From a checkpoint of a small mixture-of-experts model trained on Wikipedia.
Training: 516M tokens, 5313 steps.
Below are experts of layer 2 (counted from 0) of a mixture-of-experts language model. Rows are named router (the router's row for the expert), down (a neuron's output weights, with its number) and show model dimensions 0-255. Each number is 128 + 32 x the weight over its row's rms, rounded and kept within 0 to 255. Numbers have three digits each.
Before each expert's rows: "comes before" lists some tokens at least twice as common just after its tokens as in all text. This comes from a sample of Wikipedia text that the model never trained on. Tokens count by the router's weight.

# expert 12
comes before: "=", "The", "\n\n", " =", "In", "On"
router:095168176088061168070192152091158141095153143101139105075131146101112125161118101107158185094122108108105160134144094112139121196112174119088091146099133138143124136049102151110101093171082127070157163120157148177158149078125094148109111104182124145126158112063146172064123159128129107081117162086148097092109090068141134116099158111125143190141147104142144114154145202150080111118199169093185161099118124175139111083118147156117130119094113117108134104085131090127093118101154117129169115138145100104156111133112082102099118190130095154119143082161107111150071157154199114078113135135194181111148093146107077098089132134063119134155170139131145138131130074111061159103151169071098166084081106093123072140128170113077110099091130131095118069090134135112177070109141075
down11:140168075126163108133123114131091105151110151151135098214073091128162163145091120128111123105111127156118135137139118111115143145188143129130174111097179112104088089138174144125192176088170129139113106059073129155145138163057138114117138129139119116124152179220153079104148148124148089117140087094105149112157079128152124107150221140063121088122184096111120119077173146131118098147104073176092125084147156100199074127142143092179117128139142120066094152128085148119092087075141180135108141154123132227129102129130173114163164161149137131161161094112138151126168110114130124126114087126103090113111137137144072097147082151154065083181126121069158052092160168115170100157113118180073103116157170116154084185093134172098118148123117111098052132156105136114122116139155078
down12:133085160107120116116172091101112156153150083108071156108135116181123124158136110127073109167131163138159172094139146097189123187093154114075116133114196108115147093124108118150113184095148158117077107118075200128074139109147106161151163142141093092167139144135097142145104142132153159130115120074135158181191126154127067124124049127168164132128132101109127179145148132182148150133101126107132130143154144148130112167111096169118068093183143155156144117122097171173117197142139163185124145143129108142122127119151155131045136130141091136112143095149099218146171083143141124110100117132036111163136196211133090142147132083150190118143122142151209186128107177093100063087170104135132188152171157085094140115161146131108125126169134098111123152093167081134105195102171162
down13:089117099183122115130111183124142135086163195173114124100170136151144074054048113158170097158152124104090105100141142088129130093169211113172097169125189109183167095161067121084155102105084137098126153151083150163185142146130161096097079171106090115149099142130167147105145099166116081016128119182068076169100151171112145126082121114166162116163153122094136141144122090113142154148138118086175173183109136151107157184140073155176148108142164120190108085122151113122180126123128143062183168115099093134116144155127184137172192101083124161139123142104123090109087080118140112140113153132114064144119073122152147123076099129105140093141109133138104154101112155126164119095105124110106162144107135139111130134142044138174139161155153134140080108144172135116106166167096102
down14:150044131102085139163081144132081044153069102130124125145102142118099149172126151108118068105075166114051146137079127098094092131114108095087153098128141134129128122139140167076193106102130154090090103148185220090122166115185100145120155188117151098102071115104185124122043109136097152125116124108140099169182161154125109126096141118134119144159106115075104130201205120150082146113080120144077083175133124124110113200161104105128158123178176085137116168134174108117138111150121089162119124128158131160143144079101118178141088105124173179157091106107093111110175147106065099121138123142112137090105140124097166120184155159094167088100166114099112186135179142120145124098137142134066145204159117132116108178139084107166172120130129096164154075165123111124121125140157165
down15:115140131201106147100175140173110058123142176137121139124123160113120136104137165153112144133127169101170148126098155098083154132093141188150073074129133079150121109115146160090096111115134146161116076213150162098140070103105137140144109151127119142167089190123194141086086132141132175065158126180152181160095137085164098131142083083111118111105078145159090149119114088078108132137113154043159136125133092130131076172130073150116154152131159094132162156150118135192154070131138190184110141156168104184117140139080091140212116111075120209083087138073107109143145121110170133123115175100124163155132122158155120123160122100180121118144149143108108071137119087100155175191120184076130111118128104117161173095143099164145087099156090130122183075146150145072092077133115159
down16:133111122159129104136165121154135069210117125129149148158100132133104131126106046164107109126127129096118171095169127089145141112127165055132129184074199096083142157158094076056121142125129102160114141110094069194115122119116166096132107135181138113113096172111174094058128124121151073182128083183090104149157086113122101142153178071101172140131120173118055116189136076122185136084103054129077149118116081147145090107191138129129092166140158120114050093109147090094147132120100125068082135141082110142103170115174129111090157153106075130157146081169154121150103139144152135097080125112128121169119120163112090128104175105124123137143169149102141133095121142154108092118126098074134132074096141127136171140071098075125088149068141131134169154120146155081096177109070080
down17:123113169146159052160147105088163157119109119133101125183085129163112161095094131085093130166175162115123117100153117118154111202105153166125172119136137131126103113110088110160114128151128175082048166116073156121171157163102120137092177157089054090060123172142113128102092107112130179144123143146152141128101127107162084162125158121089119128143162183168151138129098106071134161133082091101120165104117156196183134117123123147097139159073067134108090104134094205120130131128133131150083107099169180099192187071161130127211133104131124128161126077113141137093074139137084189165099124129135164168124146217104136184144102113065085156133093083070109134097157098150103133126097086121114093126130169120165108117172157149121106102120127116169143012143124099156120107148125143
down18:116141157159131118158083106104121148116103184116101131099146137144156128127101176106068091211143145165110158093157128097141068126055148133163132138083091112143127101137102086081035144095135100163138142077198122195142116102074128116128150098148149164076132128104100134076118136135040081167114108167073112125116111105078101197163154111120124092157132131150134094113134151146111120151149130126136141080100099132108125122151072196148157111142131126184126135128118121144179120174148112173159156098208106141167115149100124119203090132122059170088132143111118143134150113180184182204081148130107124169114165178131141152165126121103052147105186102163081124130112089103098148142153118142116153111143125120142087134093186185081103125137094134154127189102132111056118129150057089

# expert 9
comes before: " the", " a", " his", " an", " be", " their"
router:126111130088081153191128140098125107161182094133139183146165165150165094173109099169142147126096145135082150149135147114164148081070130085104129111117190146138124110177104093082071150092135093122111124107137180068100102114119162102151095077151092095156115148122101157150141144130094119114122055147142125161087155104107074188098085127102120172114177158136127070106157121139148176131171177135141064113129123113161148116123124059130055110125185173165110154105130157129070179223187144149110154112106133063082188107126131114115157074112141132124166083106095140160126106103120116131120171144180121154131048134109155174160192158106115153080155101142175138173137191148130163169086122074123174132105088172133143160145082115124147113129124088110150099159126164191071151121101175
down11:073145142200150090137160086167130126128101169136139110140157131116137119102107087134083115092148082163110175080141112114120107155095180162193104150089075154111167120111145109073148132094044156100128162125144152196111092141130107123106152113120152140095153164106101104162134083184153150089128141138134084124109154099115121118122139185038160147122164097133108083073135156156152143111096157089127077123066110172135191123159113138113176193092093092167094098170099091126171099140129162109231162096152106126124151153111214133121129076104134068107142162126135119105157195160147066126086143121121090209135166092066091140115096145113098117170131189139148115122160115154097092105123167076141132099141178118092171107184154109150158181118114087133144146126148113162101115150123078
down12:145107166124124150118136120123115162134157106106091143126177087095100085098125148152128144163123219120123202068131130108121127110122190203120155106104155130124128176147191114145162172147212086108111109166140119100170092105099153104157073132124110078150092135113114160117086141177145136133065146114166093119144111081144119111079138099117149145142121188171251150101090125132099098140160132084131139184179101143132110116099148094142079076084099105046103151083098175132127159190100149120112145117157110079174132130104118056128161074190109110113070145085110155151133099107120148135096124147164179145156172118120150160111061112103103116070098124118135104172081131152113177108134126104137115169122146135160172166081112169094168091164094125119061138096157142185133123113141162
down13:098180184104157099156113100134168175129147158090145080126215084131131130079172173176144115115189127120154036126096207160117153165086112148148137154107193152107099213131115131128124142122147176148080135116115107165112140162108124167157118105095168133115096149159076162096123137143108117149083142120170126143114071107130144099194089140120097089181162100107210157162108113076089100159148114131152110122184149114103093105172097099161125158090101152160137115167079138120118149049103086072090112130157151133142091128134125110155184072222105100119141140134093097101165100069135148129093123120127134137098120139124118206098111130132128146122092183081149112126132077112095085173124061178172163158084131138139138161120153129127103071105139105115105118100106126090118107152114193
down14:137164073177105125095132132070116109151137143075126120115188178142129149136085115121109190109194129134112160106099122127090109170058156160079144140094082158153109161098123106149083168146143161143172137156131068139148149171135140131094131065165171094133100135187146146166163211179123099074126153127115162129180121120141155108139102156139074110102103036096211129158116193099092167180105171146129157151158108065145165154103146119080129086072102157057154091144163180130089080165154143096143166155111120134094124184146156057171147126112107066114146146116112159113167106140162078099105167162150095111126119144100128110104106127165156125130118113080108189120106130118141158102080189140135158123098123154130157155107140164177087132118179164171115114150162109161084187130131120
down15:117143136129119099146156107118061058098107113125145120134119127098126092108147074139067110150147119159114095126116163107106088129088164138177127135138119118124135169159144095065124193140111126070198116104100088149104168118098085083163122133127181135116108132189137151116115102171142128125141047124136114109095102072073119074130131160155129160088213123147174066116163099142189115145111153147117147164112162067156115111093117132168115118061097131148095109098088145111145150153164170105112209109145116121082200132098081126170121094087141102091137124107134143114114088146133119115093094102140114102094150132097134110167107082095091074131123133159105185142142085094114187114127141043160119175140190174080112118034094125162077120173167106062150095142154117161136076137090192
down16:109129125178118117066114076115109141122119167120139140106138153136117189069115126215108103123158134163148112135148178107140108092138188140165094122096169188091122131098102113086118097086145202101209107127112144132157128047155150085190133075176148164128118119123094092098134198139151214139109113108059154155156108149138207105173167131089129075128146140120120165094128171199129105142119113130141155129109142088130165181074070152150137159135171133098153131104142118133167165134146136151135136156158112178078126116185094140144213079122128119165103171122124115125077131117156178155143141120103155151080123140173116084179081147140122032119089070160085136161114123140131129113100143103166118096217102143104147113146131167128170121127070113102118132147167173111147117108121111
down17:115117121102098206087130108061172190105100111111106216131174134134165097127093131125148149146100094075205156114132139100126135143114156178118109138138123090099132135105129088155135154132148182140169139148114107139163088177166113174079061130147111067118165088133142154113163108106108132132136145135160146103120129102154196145128096126136155133104162073127168121108181137121125136186158146135164114065126125122158112048162105100097148144074093118127061103089126084141154144160172164128069128111091106120162161147156083121145140157174154118121150127081128210165137102155136102119055153136185082076131162173080097145097151095101136105160178146083112118049100166127110145189125099115153151107088200150174123119110090104144121154151056094123178119139132153139160186156195148
down18:107115143142101101146113101121138193124134161080235149129121092154093086147175135150147126170179061112124169162149156131127160112135159129113163147114097092142160138131135089109128163172131133123099126109144044079126104093170102106158094124173198121139075116106115120116140154112069105176149120145126118126118083095136067150130083146136168149084188120111105106104132153142133184129174101160143104130186062116141171206136104184100118167121055149152115118128106100157193136194126163105121114130105137082179167121129131091179190148132098136159173150155117083128086145161118083141138084184135119114121144115120148076122063126097141126123103099128146151145035141110195087088177162175131163190159118091136109144129072177113094109185173088126136121097149114170156173129113152

# expert 4
comes before: " |", ",", ".", "–", ";", "0"
router:098105110142125150119083125140184037131172117141099170147176140133087186116126137107123057130115151158097086128081108080147129162169114098225109115181179161119167177086159158179085090117110167145163100116125124131098127170112173177139155106117191153152188141114138092158173133117145169124126151136156157111086119113142128083158085095127168101127039138092099194134088121111087136147152136108106105091175115160097147071094144186120147104160168125094125109180169136095158160124144114102108191157142103111132056185169119153077169147165147117153082079116127084130110124104135170132090146157112096151131149088083129161062130123188120172096151127117101162105136175167143059153131148115105122164123147184118141141139147149185137095200181128143146102096172096115117099106140107
down11:117095086117168097138148154105089101096117111063133122173107182154085109112165124100118112069139090170114135121082212175149201134140199173135115155079097124125130093106156101121080152123143117125147148095152154136088099137106170138162134122182195176085120132117143055134102087094190070088151132054133105165107140146122097134149129165152123173174180110113131179138106131084130067108147124146131182149145125128127117136130213119137134160122139126127123176101107116105133167099109108197121112073188119113100143091087173063187154135127159124145094062148169143082115140067141172113162145193080137146074134103129169132141136069130125140139181183109091080151147153173093163081162161146125109113106101161090097171176157122097163108122162093132105136103179167139153154151130129
down12:143170148144172147076076101130086165083100064112048155129127115166119189111127117094151113116137095076171166106145115128120118099134158100156127164165140098091052077133109144065131195095113091164166086044133115129166134121134125157146099149137102071154103111130103170110162145155111112099166133067097097188170104127120133110135153146084078100127106032132137158103140036144141080135076121111122110160112146093096148079129069108134114166140130138163132093195075121175184111119080136152131145128147079103156159139092161174108127069126149128120185141058128148084103096130123136051178114146186190083115094135130163122184164100127154104109142154138168122115136169112116109172115096125164134127115130191133146110136100176125129136165098123104174111124117163176149152133094094
down13:147144144117147137087137147163129079200108131119137143198202152153091124099140167143131061100120134175131104122114107165052157111129125142114080178132154142124063090077145125124179123103090147104152090115131087135115100071123068130108112142132152148139174116102151137196142166151125118089118197123091095116093138059130145114144087118094142177130163129066120122054101118131106116130095072074052078137119151134190168138160157175090165166119082155149156159131155095145121091103128133131122187103145124159127057084129147115199143095139124145134192133145111144132128160117141040120135178123179168105152141108121122135077147055140134141091141154097095150099208111133141148056149140177157128097127166172153119191170122153082138129150047088113145132118112166102108117130104119
down14:136113173107126163118201119091182121065149065133130152096111192105104141163129102161097171126172134147122097067116156155102117117110131116146080142093123140185165102163142074138074096129140147178126187148100121127075096155078162134086141113162149104109110149149111060179106089092161134106114098108169110199087154164119111146115139126096140098131140173107150139160129165115146152125111180167129155134102088097137131149120120123090136106073155117133174115168137170126085131087174149137088164085115149091127111125089149090145106152172041163147079105143175122212098082142122153124103170108147119158145126148154122169127118140152113206168112125172128124088161150144129120066153120156143137123158140122008072121098125114081156111076117109142116105216143161121197125092212135
down15:122149052115144194122176083170162107151119090088119169146190179090121142182155164088152132128105138110157132131134109115110108124124077125177079153158161104138159159119098128142097160171101136117124191208137105128091082163124157145138188154168092099091070115091147110138157133147158121082165153123153063149071159087144118175151217118102119162099134163078144135144137170127168149135149154132115068136127125138104101148116134041174107172121156123102164055147142133161113145227103137092140061138126145106135144100129142128118163111087082150160110136140159130120124193084159110117154167135155157133110085086153155162130122070120141141167081060129137103127126148162121159103136124092170143098153178150084165059141119123090173173106144077159119086198091101095095133094129144
down16:087162136092157145121158143141178117106122111133116136155143158094099097144157114156121141094103124135109120130056219162126130140113163204124122128050151137126149101144164110130092125151140118131107172134078149129072148124066149121128138156196159213084123147106091040152120092108185126117105105131151169162066098104135114140127162133179155101142166153131168136147093101112134093118098153180095178108136125094162152186066165165103117137133128134119141173127138157116176160101149149174093138122171151150107107116107163048153148182157094101177048069166145097190095096075126165148121148111066142143103140130142106129113120131122093173143177156149103107113193133154053083071150184160102125143115097172062126166099116129099102157072141091135115151149154163127155101074168112
down17:149106135106138106143178082143131159110118057081127104100129163123137197138185123124157163138168105124162078102159155078133125127053193096157113162140115118107208130189124114133104164219098112159121122187158150122089151082133167054134134174132131140131102147142145108128093149099095105063123109103141145083135151152104182077164103126095091095131170109102133138134158122131140074154244187143145107131146153110102100098140098109104170132083152149145157128110147106136100134102125162141160148102137108076081139169125150129123058144098058098106150166161099110147068138168140118199152182136138167071100154116131165151116102148133106131073068091152149110102160117140095190096182115123123166065131128104115037117141166127117175155066136120143129115146136123096168098135117152
down18:140165159109150181138116067144115042142124098134121134104144146138117112140081141088118129089167124076153135152110087101078144094161159105137151167141132160154139106143140119117118153111147124121102112071109102095131139135124161151064155142091071089134168117131111094057134093125137078101092172094092096102136183080110139154110162174163118125164082117100120137180124115101060120073105151156110125101134151122168109129167117035210098104111132143161163145200090175132055088167191119108177152171154165157118155149108104100117129119117120078147141116108120133152115108113113111169118144109134128128126100075164217154145084187132100168140157178120094113134161141111120148159178147070208104138190146149081061174092087180107158202137104145107124156176121158144193142141116139